Experts of a small language model.
Size: 13 layers, width 512, vocabulary 18323, 77.2M parameters.
Below are experts of layer 9 (counted from 0) of a mixture-of-experts language model. Rows are named router (the router's row for the expert), down (a neuron's output weights, with its number) and show model dimensions 448-511. Each number is 128 + 32 x the weight over its row's rms, rounded and kept within 0 to 255.
After each expert's rows: "comes before" lists some tokens at least twice as common just after its tokens as in all text. This comes from a sample of Wikipedia text that the model never trained on. Tokens count by the router's weight.

# expert 28
router [168  97 120 187 152 130 218  77 139 139 126 125  85 127 140 156 109 120 176 128 186 140  59 180 133  94  99 157  85 144 120 163 110 116 101 106 165 119 176 132 175 132 159 114 129  68 101 167 127 101 141 143 137 150 147 162 174 104 142 112 138  89  53 110]
down0 [ 94 135 123 150 132 168  84 107 114 157 137  78 161 111 118 146 125  97 119 176 121 111 123 121  94 174 168 148 171 176 160 133 116 112 114 103 114 166 116 114 113 129 180 128 205  77 136 102 156 114 129 101 118 176 111 150  63  88  68 151  82 130 111 161]
down1 [115 134 155 160  78 118 121 144 110 120 153  99 118  83 134  99 106 123 111 132  97  54 107 159 112 151 161 147 167 205 121  75 101 164 124 127  72 166  36 125 115 154 183 111 122 170 165 139 171  89 134 132 131 132 133  78 131  70 128 117 173 137 134 129]
down2 [ 98 121 115 170 149 156 146  94  77 164 164 116 145 150 137  81 149 159 152 155 143 190 167 127 112 136 127 107 110 140  64 162 238 151 108 153 117 129 163 144 121 108 147 130 147 129 109 176 133 118 109 155 127 111 149  96  99 141 130  90 159 140  74 116]
down3 [115 203 123 197 110 154 131 145 177 150 118 122 152  70  38 156 182 102 125 198  97 112  89 140 110  99 100 134  69 142 141  45  87 110 173  94 157 125 122 121  96 144 109  58 160  62 117 151 187 123 109  95  89 110 143 134 112  73 140 139 106  72 188 106]
down4 [140 131 133 135 128  71 172 130 105  96 180 131 181 142 126  95 104 132 176 130 114  75 118 162 135 178 168 202 141 129 169 104 173  70 106 118  89 112 215  88 133  90  94 108 139  88 172 104 150  58 105  87 102 120 155  88  99  91 141 156 111 141 109 109]
down5 [117 179  82 126 163 154 170 153 140 133 127 137  90 152 132 124 126 177 103 119 140  90 137 129 119  86 159 115 163 185 126 182  88 118 119 174 134  82 134 151 173 140 134 109  91 137 134  99  75 134 101 123 186 131 123 135 142 114 125 154 156  75 137 107]
down6 [106 140  90 101 126 127 125  89 127 154 128 166  75  72  31 167 121 143 177 110 131 143 152 127  57 134 142 132  86 184 122 157  69 125 123  59  86 111 116 180 130 136 128 141 166 145 115  90 139 156 126 220 133 130 152 127 124 190  84 142 126 128 102 106]
comes before: " the", " be", " a", " to", " his", " he"

# expert 34
router [122 122  88 192 150 129 154 104 178  97 120 145 131 133 109 114 176 152 172 160 162 140  74 169 154 159 156 107 128 200 141 136 149 115 108 180 117 184 176 120 143 113  99 152 137  78 116 174 151 118 136 152 121 152 136 148 145  74 142 152 120 108  95 129]
down0 [130 118 131 156 169 109 149 196 124 141 104 109  89 150  79 134  95 125 126 147 139  90 138 160 128 118 126 130 109 182 176 144 114 148 101 134 159 164  89 113 125 119 125 128 118  85 113 115 132  89 107 171 194 156 107 120  83  71 144 128 148 132 147 124]
down1 [153 134 140 112 103  77 177 137 141 182 129 157 166 164 124 102 117 151  68 186 100 110  83  89 171 179 117 118 129 138 175 162 129 148 137 110 133 140 111 149  76 147 127 141 144 130  95  90 126 112 105  92  51 161 156 148 157 157 141 112 102 100 106 130]
down2 [ 97 108 115  92  99 106 113 148 152 141 149 107 143  84 126 111 195 178 118 128 133 138 121  81 149 135  85 136 140  85 135 159 124 157 130 171 182 126  81 138  92 162 146  80 124 148 139 108 158 151 106  98 114 112 118 193 159 154 110 118  98 126 150 132]
down3 [114 152  94 109 169 179 136 159 171 127 104 120 123 123 141 165  86  82 148 135 104 115 177 112 143 124 194 142  92 162 118 101 169  76  94 172 150 183 108  86  98 158 103 175 210 150 156 119 127 153 122 159 169  92 121 133 144  80 134 148 126 112 149 130]
down4 [130 166  83 166 131 210 130 122 143 142 152 164 114 136 159 105 121  60 141 116 116 143 134  79 119 153 116 178 118 109 186  85 101 121  90 164 192 152 128 127 119 112 158 125 140  94 130 119 157 160 148 108 181  91 102  82 140 179 181 118 106 101 149  90]
down5 [ 94 138  98 129 157 158 154 142  92 122 104 159 128 108  82  95  94 171 178 138 153  79 152 162 143 152 118 144 116 132 124 134 129  99 121 165 123 158 163  93 129 171 129 143 148 130 126 104 135  99 152 129 170 145  74  75  96 145  74 144 175 157 126  95]
down6 [110 161 158 114 130 146 123 107 127 119 144 141  89  87 154 121 120 175 141 145 144 146  61 122 148 134 111 111 107 108 100  96  89 119 114 157 123 123 165 123 147  96 106 130  99 100 101 178 139 157 109  87  95 135 125  63 155 127  96 105 159  78  98 149]
comes before: " and", " in", " of", " to", "s.", " for"

# expert 39
router [105  66 126 125 103  80 167  87 128 109  54 111  94 120 164  91 139 134  80 144 157 124 127 164 129 126 144  82  85 187 105 168  87 151 128 152 153 114  66 139 172 168 106 139 185 119 114 188 136 153 149  66 157 119 195 161 186  89 119 135 160 105  79  97]
down15 [106 145 141 110 121 178 164 158 146 148 165 111 125 230 143 150 183 187 152 121 157  99 214 156 140 152 101 131 123 109 133 131 151  91 152 121 104  88 146 198  65 119 103 123 141 126 136 126 110 120  99  91 151  84 131 126 199 108 104 109 159 109 143 142]
down16 [ 58 107 143 129 133 128 162 106 178 134 138 165 117 101 201 192 152  90 144 140 147 138 108 133 182 151  39 141  59  92 123 100 160 116  98 122  78 119 134 117 162 146 125 140 101 146  70  91 120 158 149 144 159 102 158 133 102 149 144 144 147 119  85 181]
down17 [143  85 124 183 144 111 153  74 147 116 118 154 189 165 184 143 108  41 128 146 187 150 173 139 116 136 133 112  93 132 124 130 120 160  98 169 152 144 114 131  81 114 149  96 100  93 142 103 153 143 127 138 171 180 115 127 140 155 145 124 119 126 100 144]
down18 [117 143  89 149 178 107 169 150 124  69  38  97 148 200 108  88  83 109 108 167 182 126  97 139 124 154 130 110 102 179  85 119 108 152 157 127 130 127 131 151 127 147 125 115 160 145 157 165  76  99 114 116 126 134 127 163 117 112  95 163 100 135  86 169]
down19 [109 166 149 142 170 115 143 156 139 150  73 143 143 141  79 135 131 134 153 137 121 120 105 135 127 122  95 195 112 160  65 137 131  96 136 122 135  87 122 157 168 119 136 112 160 164 134 108 145 130 137 166 143 188 143 165  79 153  97 130 102 135 148 111]
down20 [181 142 131 164 146  70 206  61 121 116 102 151 121  98 130 112 192 120  62 151  44 176 107 167  88 110 108 144 140 188  71 114 121 149 116 133  98  71 122 148 155 156 143 134 144 137 130 132 163 154 121 100 103 134 137 151 142 140 182 106 167 120 127 123]
down21 [137 155 149 135  87 143 160 119  77 112 120  95  73 158 111  97 125 119 180 114 149  91 156 182  58 184 122 133 131  93 106 159 115  80 176 134 162 103  47 143  72 129 155 113  84 143 185 104 180 141 137  96 139 108 141 216  92 106 140 164 201 160 159  95]
comes before: " |", "-", "|", "5", "6", "°"

# expert 3
router [ 84  91  98 173 125 128 176 108 161  95 126 154 138  95 107 137 169 191 138 149 127  99  87 140 130 123 126 154 142 148 179 143 143  92 192  98 118 119 154 123 182 151 149  70  47 138 126 128 111 101 112 128 177 102 142 103 227  89 130 114  70  83 186 148]
down7 [169 142 114  67 136 102  71 181 133 119 122 135  86 137 142 162 128 176  99 119 142 113 124 130 136 160 115 108 106 169 157 158 181 155  83 134 150 157 146 112 121 145 186  90 118 137 141 138 169 144 145 137 109  93  89 175 135 129 100 177 109 152  76 116]
down8 [146  94 111 126  98 172 140 131  91 110 121 128 122 173 104 149 166 211 104 150  85  94  96 112 146 150  93  93 141 133 152 121  10 115 109 137  89 159 152 169 125 132 118 130 151 121 166 158 113 134 195 134 176  91 161 138 168 143 130  96 131 146  90 129]
down9 [106 178 143 148 155 163 178 105 153 110 191 133 138 135 120 161 130 130 100 171 166 120  86 100 172 152 174 138 205 135 127  96 112 175 170 159  88  69 138 170 141  90 190 162 163 116 168 156 175 152 127 132 172 148  83 158 167 104  55 119 135 102 159 162]
down10 [125 145 106  86 123 131 102 151 101 106 152 135 155 116 132 100 191 162 111 133 135 166 158 180 115 150  85  98 118 147 131 114 149 167 130 137 154  86 100  54 122 118  76  63  87 166 137 139 167  24 133 163 130 127  88 111  67 118 163 139  88 116 148 115]
down11 [ 97 144 158 136 136 109 152 117 157 160 160 131 142 114  43 104 107 100 134 138 126 118  87 164  78 126 107 115 125  90 122 119 138 135  98  77 168 128 154 162 101  96 160  85 147 185 116 117 149 112 180  82 146 157  98 104 103 126 158  94  98 160 124 124]
down12 [136 101 135 145  98 155 162 132 137  76  91 163 120 131 161 128  98 145 157 148 109 169 106 142 179 199  35 125 165 105 121 132 162 138 193  90 171  53 102 102  96 107 101 144 106 124 122  64 141  72 149 169 197 119 154 100 119 108  57 122  97 133 117 116]
down13 [163 170 100 159  72 148 141 180 141 186 125 175  99 167 193 132 109  54 166 119 109 138 115 135 105 163 188 146 129  97 105  92  72 144 183 150 186 124 154 130 141 115 144 153 123 114 133 137  86 167 132  89 151 147 102 102  73 177 113 122 135 135 155 135]
comes before: "\n", "-", ":", "=", " by:", "s:"

# expert 30
router [164  69  65 144 155  85 147  33 158 131 112 171 138 119 202 125 138 138 113 121 180 119 110  99 198 136 160 105 122 111 121 128  83 132  95 136 103 154 192 135 122  78  85  95 142 103 121 182 140  85 173  77  99 120 200 153 106 123 142 108 103 127 108 119]
down0 [ 96  99 136  95 143 173 147 164  91 127 121 173 163 115 142 146 107  94 180 165 180 102 145 115 138 145 112 147 123 113 190 102  99 151 127 172 129  79 105  81 126 185 142 157 178 119 174 116  70 107 146 185 200 166 159 179 168 111  85 106 153 116  94 125]
down1 [121 158  72 140  96 114 130 174 111  91 155  75  86 147 130  96 121 160 122 127 168 136 144  92 161 176 110  97 109  86 116 120 114 121 135 133  98 156  79 118 116 173 157 147 143 168 140 141 149 162 146 133  78 113 160 125 128 108 179 156 141 124 172  99]
down2 [175 116 119 179 156 159 107 118 132 179 142  60 163 126 125 128 150  53 170 135  75 180 130  95 120 132 179 122 179 153 165 114 132 113 150 197 143  78 136 119  99 123 143 168 149 177  88 116 240 147 182 155 169 129 148 169  51  78 101 133 164 142 136  84]
down3 [106 123  70 105  76 167 127 121 131 191 194 100 178 128 113 121 136  97 120  89 111 146 131  98 165 142 123 135 180 117 130 124 117 173  80 118 140 114 153 157  81  90 120  86  89 122  22 133 125 192 117  94 132 117 159 142 135 142 164 138  76  94 174 144]
down4 [126 100 165 120 171 104 151  77 144 111 188 104 130 115  79 111 116 180  45 170 150  87 131 153 123 126 142 135 130  55 116 126 153 171 109 123 107 115 188  85 133 176  98 135 117 141 154 156 133 201 130  94 155 183 139 148  92 205 170 145 123  87 118 101]
down5 [ 99 150  82  73 130 101 149 148  62  81  82 121 135  99 154 143 142 158 181 158 158 115  68  97 150 125 118 145 141 138  63 140 131 124 133 134 100 162 142  48 136 167 140 127  99 104 147 132  85  91 157 135 102 159 104 167 139  71 126 124 166  98 128  99]
down6 [124 110 147 177 145 102 111 175 118 122 126 134 151  94 113 135  93  94 168 184 112 202 174 128 111 100 139 157 149 178 110 157 137 127 126 173 124 117 154 137 117 112  95 162 193 155 132 166  77 125 145 125 174  94 125  93 145 102  89 153 121 108 122 170]
comes before: " in", " to", " on", " of", " by", "."

# expert 29
router [144 112  98 172 102 120  98 107 132 103 122 124  88  77 112 174 142 161 187 115 161 129 100  91 112 122 128  94  60 110 106 154  77 124 144 171 105 169 134 137 167 148 137 128 109  66 122 163 195  76 169 121 173 111 164 137 173 130 126 184  89 118 124 156]
down0 [176  98 115 132 118 109 144 114  79 116 109 119 104  79  96 166 133 169 120 115 106 183 116 193 151 104 105  92 157 166 108 131 150 170  96 100  73 101 105 162 123 162 125 149  91 118 143 126 172 159 125 103  82 146 158  93 125 102  70  92 117 100 144  81]
down1 [102  83 133 164 171 167 161  82  48 152 142 105 116  99 135 140 125  66 169 182 131 129 151 177 100 118 117 134 161 150 136  90  99 131 164 134 135  89 132 143  92 125  93 201 176 112 173  96 195 159 115 101 100 143 112  73 142 138  69 155 126 181 143 143]
down2 [158 152 110 194 102 128 131 125  98 110  80 128 106 103 176 173 126 106 101 175 129  76 165  99 113  66 105 137 156  91 153 170  76 115 105  73 149 120 114 155 122 163 125 109 140 116  99 147 108 138 147 182 138 124 166 130 126 107 145 116 101 140 105 122]
down3 [172  71  60  89 151 155 198 106 128 122  73 119 157 121 119 139 114 147 116 165 140  64 134 146 164 105 144 152 117 130 138 200 126 125 145 198 170 173  86 187 141 151 116 117 110 114 152 180 130  87  96 109 153 131 170 197  76 159 188 132 121 108 160  87]
down4 [140 122 122  78 133  81 128 168 132 163  84 113 115 106 135 115 140 119 122 183 138 116 143 125 109 110  86 140 108 159  73 152 122 149 117 105 115 169 176  81 123 139 128 136 136  90 181 138 139 129  92 137 120 148 147 107 114 136 122 124 142  58 173 146]
down5 [143 117  92 117 165 185  94  91 187 121 173 118 130  88 160  80 126 122 137 170 127  70 155 163 144 113 140 165 130  87 152 164 130 109 178 138 114 149 126 129 154 173 135 187 141 171 113 192 127 102 126 186  98 110 146 148 150  87 107 124 149  98 152  89]
down6 [127 105 120 147 114 116 138 184  92 134 108 155 102 171 106 165 126 111 134 148  92 139 150  69 141 112 126 111 112  89 120  60 139 101 109 147  87 125 109 108 164  92 143 120  97 124 132 133 175 177 117 187 177 166  95 153 185 114 144  91 190 111 152 145]
comes before: " |", " ", " 0", " 1", " 2", " —"

# expert 33
router [122  79 100 199 147  81 188  72 180  56  90 164 117 163 155 157 159 142 156 167 129 136  81 124 103 173 112 101 151 133 132 147  88  99 136 165 126 150 183 116 202 112 145 115 193  65  95 194 159  15 154  95 184 163 160 127 101 113 133 162 135 118 128 154]
down8 [110  90  71 131 144 164 112 106  99 144 136  76  81  93 102 154 164  96 120 165 127 187 115 198  64 138 131 102 195 173  61 141 112 144 112 148 166 164 154  85 115 162 165 135 109 100 103 134 149  94 118  80 158 134 131  64 184 163  95 141 177  96 186  97]
down9 [151  67 143 186  73 140 122 139  43 101  79 113 112 102 141 195 101 179 105 100 113 149 137  54 133 163 166 152  42 147 114 112 146 122 156 120 118 103  76 189  93 115 123 173 114 143 144 191 167 116 123 106 123 121 142 169 115 134  74 131 150 126 144 131]
down10 [144 180 106 175 126  54 110 149 180  95  96 128 153 105 133 147 159 117 147 152  52 123 119 121 122 154 115 140 149 112 144 109 148 145 157  86 160 119 145 146 128 156 125 107 165  91 147 120 121 155 142 119 146 125 156 120 126 138 103 148 142  95 139 115]
down11 [154 119 197 143 140  88 120 167 121  78 145 126 124 146 137 148 162 111 158 128 128 106 150 122 125 122 171  97 108 165 171 116  97 114  98  93 129 125 154 125 143 132  96 151 144 157 110 120 147 170 118 146 109  71 110  59 140 102 114 104 136 120  99 128]
down12 [ 70 115 179  91  97 136 159 101 129 151 111 172 150 114 169 121  88  88 140 146 147 115  90 138 151 114 122  76 151 136 125 131 125 128 164 141 157 128 113  84 178 122 147 125 121 104 158 155 174 120  95 152 144 116 138 143 112 157 129  58 106 171  91 180]
down13 [119 156 165 146 165 143 166 131 120  73 145 133 105 151 130  93 146 162 150 151 109 156 142 176 135  47 115 123 119 153 173 127 143  94  84  96 137  90 136 104 175 197  93  82 166 137 169 171 160 175 113 155 181 139 165 202 142 117  90 120  92 140 144  98]
down14 [143 184 162 132 140  93 128 154 205  89 119 140 151 134 116 179 141 132 145  88 137 139 148 150 156 151 125 111 167 118 152 186 158 192  97 145 181 113 114 131 111 140  96 106 112 197 170 113 155 136  89 212 163  68 169  96 140 168 102 131 142 123 108 203]
comes before: " of", ".", " and", " in", " was", " is"

# expert 2
router [124  82  88 115 180 102 171 112 100 108 154 129 137 102 161  84  98 162 132 118 111 116  98 156 172 120 106  89  58 136 151 126 140 107 159  70 165 148 155  88 112 134  93 105 134 102 142 126 114 110 139 141 156 163 141 207  99  93 156 131  91  77  95 119]
down0 [107 124 166 114 112 163  94 105 145 125 119 109  87  92 145  78 186  76 107 166 157 137 138  99 212 104 138 158 124 141 135 114  75 155 125 114 135 122 146 160 136 163 184 142 102 146 150  55 154 131 149 171 147 116 101 150 119 201 251  84 165 154 178 171]
down1 [164 111  94 183 157 192 130 121 127 125 144 136 146 171 138  88 116 148 160 150 172  98 174 187 118 121  46 144  85 122 109 139 119 119  99 137 128 134 150 167 126 115 133 122 111  83 141 129  96  86 122 151 138  72 119 128 121 119 125 147 178  71 174 133]
down2 [129 109 153 119 129 124 146 149 120 126 113 101 146 107 157  74  97 149 125 133 120 131 147  92  75  81 131  88 148 113 134 186 123 121 116 108 121 152  75 136 107 139  93  82 130 160  94 160 161  42 151 116 131 166  79 126 124 129 106 133 138 131 198 108]
down3 [109 176  70 151 145  86 121 131  77 121 129 159 165 119  98 113  86  68 118 153 127  96 166  97 115 163 116 132  99 177 129 125 166 123 106 171 123  99  49 141  95 166  80 132 121 109 113 137  87 165 123 128 118 116 141 138  58 138  99 163 107 130 157 109]
down4 [ 89  66 148 121 146 145 168 153 155 159 146 115 115 106 151 133 165  98 123 136 114 107  33 105 203 142 153 128  99 143 144  74 132  88 118  86 152 156 114 137 124 118 161 115 127 130 167  78 162 120 130 105  98 143 106  96 145 107 151 141 113 132 115  95]
down5 [103 161 108  54 162 117  68 121 156  69 156  85 121 138  89 141 121 107 112 136 146  88 118 169 140 147 126 143 136 100 181  83 127 158 165 163 176  91 157 111 136 117 148 113 123 179 199  98 142 101 126 149 171 104 111 169  94 151 129 129 191 169 102  91]
down6 [142 167 126 167 119 156 134 173  89  97 135 120 167 147 164  96 123 123 101 130  96 163 115 147 140  73 199 105 174 162 125 142 141 137 100 150  94 129 180  87 189 142  89 194 136 188 161  69 147 128 127 127 119 126 167  90 120  70 160 106 159 119 131 121]
comes before: " the", " a", " his", " its", " an", " their"

# expert 0
router [119 136 124 147 192 110 186 123 144 112 134 140  81 107 121 218 139 163 173 101 181 145 141 107 150 162 149 116 103 108 107 123  77 134 136 170 109 190 134 131 125 116 113 153 147  98  62 136 155 130  87 165 152 186 152 140 178  92 114 118 148 129 106 149]
down8 [141 160 107 146 103  79 101 177 172 136 119  72 105 126 190 100 139 128  84 100 166 128  92 115 116 124 162  33 136 119  75 190 161 127 136  84  72 157 149  99  70 119 147 216  79 140 178 122 124 189 151 129 182 177  65 121 118  49 111 168 143  98  70 126]
down9 [126 135 111 114  91 113 122 132 129 156 163 133 166 112 166  81 105 116 120  86 133 164 173 162 111 209  98 115 122  77 130 124 164 128 141 126 190 109  91  76  93 141  66 139 177  88 122 119  69 119  80 119 126 123 139 138 168 148 174 114 149 132 109 190]
down10 [129 107  91 159 108 130 139 168 168 129 143 152 172 108 127  92  60 103 116 168 120 104 120 191 132 114 130 143 127 125 123 157 128 210 134 108  93 138 158  99 100 157 136 120 139 146 137 123 128 148 188 134 171 182 147  89 114 138 156  83 160 161 101 157]
down11 [126 151 152 113 148 168 100 112 173  94 125  89  82 193 140 131 123 159 137  97  60 152 123  99 110 101 150 103 134  46 154  68 104  99 133 118 127 126 119  86  98 137 129  99 187 150  91 104 164 106 147 122 156 109 155 124 167 135 164  96 109  85  77 128]
down12 [154 141 194 182 147 120 149 103 110 196 184 107 175 144 169 108 126  92 150 131 180  85 121 177 141 136 177 165 123 141 145 137 161 145  97 128  70 171 117 187 159 149 117 113 173 131  87 132 132 106 118 168 148 250 162 166 170 142 128 128  74 112 106 103]
down13 [131  38 126  80 117  77  93  91  58 123  77 134 105 126 166 117 156 146 112  94  64 144 140 182 122  98  91 118  98 110  99 180 119 137  92 161 130 117 112 126 136 101  42 150 142 164 166 129  95 111 230  76  93 109 160  85 116 145 115  81  99 158 112  65]
down14 [125 123  95 180 198 110 181 110 106 178  47 119 127 136 102 171 145 129 107 120 118 113 147 158  52 133 200  96 112 131  68 123 150 102 115 110 107 117 162 109  97 134 104 180  51 100 112 105 118 197 167 148  93 192 152 112 143 130  86 147 154 120 161 124]
comes before: "-", " ", " Succeeded", " -", " 1", " Democratic"

# expert 14
router [114 115 168 185 130 124 116  86 174 115  66 148 125 155 122 123 181 137 152 162 182 145 102 121 130  98 146 131 120 172  79 157 147  69  84 123 142  60 154 167 101 150 110 114 119 127  81 186 161 102 138 147 126 209 145 149 168 155 143 174 118 113  89 138]
down8 [153 129 123 132 122 137 179 139 175 105 146 145 134 120 123  97 133 130 192 150 104 116 133 159 111  88 161 130 151 136 167 140 118 118 142 164 103 163 122  98 120  74  90 143 118 144 183 111 193  90 135 153 105 111 129 104  74 106 103 117 177 199 131 137]
down9 [202  69 117 124 154 125  73 160 118 102 140  83  95  90 129 135 117 125 124 127 135 142 148  99 123  71 138 173 155 179 147 145  99 152 132  83 124 158 152 100 131 130  91 111 138 126 128 121  77  64 107 171 154  97 143 139 127 116 138  97 140 116 146 142]
down10 [129 183 130 153  80 103 114 115 142 139 189 167 135 102 116 120 148 163 127 119 142 142 124 146 162 154  91  99  94 105 166  90 119 121 121 167 135 106 115 125  94 107 150 121 189 139 159 149 157 153 126 131 153  75 166 102  74  94  86  55 177 109 126  92]
down11 [154 111 106  98 141 153 174 121 141 144  98 156  71 111 142 160 103 102 131 104 178 115  88  96 112 123 187 137 102 129  69 187 106  87 135 120  70 128 137 170 135 189 124 135  76 133 118 182  40  57 133 162  93 143 143 148 144 106 171 140 133 173 113 164]
down12 [ 86 152 134 132 118 178 106 129 112  71 148 108 191 100 136 137 117 142 117 129  96  89 100 131 121 153 136 102 126 116 109 129 155 183 114 109 156 153 109  92  39  71  84 137 152  88 117  96 104  99  89 144  82  75 124  92 173 121 150 146  93  71  59 169]
down13 [147  89 124 142 151 105 136 113 151 112 178 127 115 151 111 127  92 119  87 107 122 156 149  92 152 117 138 133  90 161 174  79 124 175 116  84 139  37 128 135 109 114 131 109 179 119 120 176 101  64 110 157 153  91 138 137 168 103 171 152 133 101 144 144]
down14 [102 175 167 186 134 123 159  34  43 149 183 123 169 103  99  59  93 182 123 100  85 147 143  78 190 106 144 146 157  99 117 129 159 146 120 151 169 141 118  68 117 123  71 130 194 119 149 196 129 111 128 172 124 113 163  86 134 127  83 158 145 115 135 121]
comes before: "\n", "|", " The", "The", " In", " He"

# expert 22
router [191 110 137 122 170 105 159 108 140 108 113 202 130 139 142 131 114 132 141 145 209  54 102 153 119 139 149  97  80 180 160 129 144 117 135 136  93 175 114  97 169 134 117 121  92 115  93 214 158 153 159 127 115 169 180 138 131 123 144 149 126  64 111  99]
down0 [104 135 126 139 138 142 126  69 130 126 154  84 146 159 148 158  84 181 171 111 157 147 128 123 120 153 115 122 105  75 120 108  99 138  94 145 120 158 152 135 134  73 135  86 135 124 111 103 132 147 143 130 170 129  98 152 119 159 183 134  91 108 117 141]
down1 [132 100 141 121  95 167 222 190 117 138 131 141 104 102 214  90 118 108  82 142 134 136 149 164 125 104 113  89 120 116 109  80 137 107 106 139 167 124 147 146 157 134 202 130 132 133 156 203 158 130 147 128  99 136 207 101  88 129 111 100 112  49  89  82]
down2 [123  69  61  91 112 114 146 102 113 140 139 140 118 143 138 157 164  83 103 124 155 133 152 104 123 129 131  86  98 139 153  95  91  95 103 131 200 138 133 161 100 126 170 121 174  90 160 141 140  94 110 124  73 107 147 150 103 195 152 138 151 106 154 101]
down3 [153 154 127 116 173 156 115 108 129 107 189 138 120 126 118 193 148  90 119 113 157 107 154 118 120 117 107  97 100 122 157 124 120  71 161 131  87  71 120  97 122 154 103 143  99 130 109 114 132 119 115  99 168 138 153 137 108 142 162 110 135 160 119 131]
down4 [116  65  78 147 116 156 103 156  57 164 164 110 118 195 120 110 179 165 115 123 138 236 122 115 171  86 101 146  84 138 142 195  80  70 141 122  58 119  94 124 153 161 128 145  94 129 199 150 172 133 140 164 152 135  69 127 117 108 180  75 138 162 174 136]
down5 [149 128 105 131 123 156 186 101 139 120 157 124 153 116 100  80 139 158 108 141  72 100 110 138 150 151 145 158 126 132 167 155 174 160 144 103 132 127 130 172  40 172 162 129 146 173 158 115 142 170 125  88 134 167 137 109 125  31 134 166 151 146 117  86]
down6 [153 104 144 228 132 100 182 152 108 162 114  99 150 120 135 101 117  82 124  80 151 126 101 194 104 170 121 114 133 114 118 187 153 117 113 185 117 142 162 156 200 150 135 111  96 191 171 113 144 103 196 103 136 167 105 136 153 151  93  93 168 204  75 127]
comes before: " the", " a", " his", " an", " to", " its"

# expert 4
router [140 122 107 162 193 153 145 119 144  96  93 162 177 143 192 125  69 144 198 148 142 115  83 159 129 149 185  80 107 191 105 152 116 106 134  53 172 157 168 150 152 116  91 157 160 103 136 166 140 159 106 106 140 185 149  75 134 125 102 156 128  58  87 144]
down15 [146 160  73 134 159 142 155 108 145 168 157 134 140 219 133 130 133 193 122 142  74 160  44 143 105 179 113 130 136 155 120 145 159 120 115 152  44 106 166 209 113 134 172 160 128 131 125  80  97 151  42  81  58 129  84 142  87 112 128 158  49 138 159 112]
down16 [126 190 131  99 143 149 111 165 123 146 155 139 142 130  53  97 123 212 132 166  99 103 162 130 139 105 114 147 162 139 162 146  90 131 144 167 150 115  96 157 161 127 118 144  92 128 125 129 161 153 131 110 111  72 189 121 145 138  94  83 101 165 122 127]
down17 [148 123 120 169 103 146 102  74 132 147 147 133 120 118  79 138 140  73 138  87 137 136 185 138 127 110 142 145 152 109 104 149  98 131  94 141 102 125 116  97  98 170 120 127 117 110 159 146 138 142 121 110  53 140 103 138 105 103 136 146 148 119 140  93]
down18 [139  96 102 127 131  78 122 218  70 155 119  84  75 187  96 147 111 102  77 118 123 129 141 180 112 161 129 112 141 122 117  91 129 126  74 159 104  96 163 133 156  72 149 171 143  98 182 109 157 159 167 169  95 109 131 137 162 144 107 115 127 123 127 102]
down19 [122 155 102 116 114 110 176  78 139 135 108 103 210 117 161 131 116 147 123 142 104 103 158  62 149 174 153 154 105 174 158 109 177  83 108 129 138 116 118 135 134 107 152 108 199 204 150 152  93  93 199 166 154 132 141 146 113 161 176  92 121 120  81 134]
down20 [102 104 148 168 141 115  92 109 133  91 115 120 153 190  74 174 114 161 140 117 101 172 115 155  76  87 183 219  93  89 121 112 134 143 122 114 175 104 105 110 179 197 153 122 153 138 142  84  80 117 183 166 117 139 105 175 158 181 148 127 132 158 109 157]
down21 [124  91 143 110 145 149 125 175 128 147 143 121 130 175 151  72  75 118 132 104 165 151 156  98 143 110  76 148  98 149 163 141 144 144 157 151  69 144  88 118 122 118  92  31 120 129 129 107 140 105 149 127 167 193 145 150  70 122 202 190 146  85  95 117]
comes before: "\n", "-", "In", "The", "==", "C"

# expert 12
router [107 108 130 104 124 117 163  29 114 131  94 178 109 136 147 139 164 175 104 156 198 113 153 139 135 146 110 114  89 143 111 191  97 159 130 116 110 161 155 108  87 110 134  84 107 154 140 142 220  56 133  76 154 158 196 149 127  61 134 100 118 101 119 176]
down7 [178  44 117 153  82 121 149 167  56 127 131 126 130  73  85 154 118  99 106 126 151 126  94  95 147 139 102  98 110  96 112 158 164  90 154 118 143 141 142  77 164  80 133 116 195 129 113  90 118  94 158 104 132 142 134 138 124 117 196 106 131 137 125 111]
down8 [126 158 159  74  72 106 139  72 157 121 122 125 187  82  83 123 105 176 199 112 100 114 139 185  80 118 118 107 130 123 128  98  99 149 121 103 153 124 111  98 128 153 114  96 161 113  86 123 136  94 138  78 128  80  98 142  93 159  74 148  85 100  98  95]
down9 [182 134 213 157 141  74  71 164 113  75 160 117 114 165 132  98 107 152 121 138 207  99 143 115  43 142 141  83 100 130  94 107 129 152 133 114 158 109 157 142 188 147 115 184 127 129  87 129  68 114 133 120 125 123 116 193 196 181 141 146 105  83  94 112]
down10 [ 58 191  98 116 148 120  89 131 149 144 128 151 168 140 140  80 119 191 155  76 143 138 156 100 137  97 141 167  87 128 101 106 147 128 138 120 122 108 146 150 123 160 173 122 163 179 105 118  95 149  99 141  77 104  74 142 173 118  72 143  68  80 143 144]
down11 [112 123 154 147 144 125 193 151  73  94 174 102  96 101 122 116 160 147 104 127 161 129 164 114 164 103 122 132 153 159 129 135  89  87 113 144 185 115 190  65 119  93  80 128  95  79 174 125 148 131 119 113 143 148 105 145 105 143 152 151 109 108 112  72]
down12 [ 84 171 103 130 143 116 117  71 110  87 213 132 155  80 113  69  86 173  84 108 107 111 131 150 105  99 132 146 140 120 112  79  83 124 119 141 113 154  99  85 132 130 152 160 111 132 115 120 113 140  71 120 145 114 137  94 207  59 138 102 126 116 134 121]
down13 [103 171 108  86 118 110 119  87  87 153  90 137 151 135 135 131 108 121  82 168 163 130 114 133 134 124 134 170 123 113 106 131 153  96 153 160  91 108 125 168 105 117 169  69 129 171  86  91 121  84 137 108  77 140 126 142 106 136  91 151  49 127 119 168]
comes before: "\n", " ", "|", "===", " ==", " Date"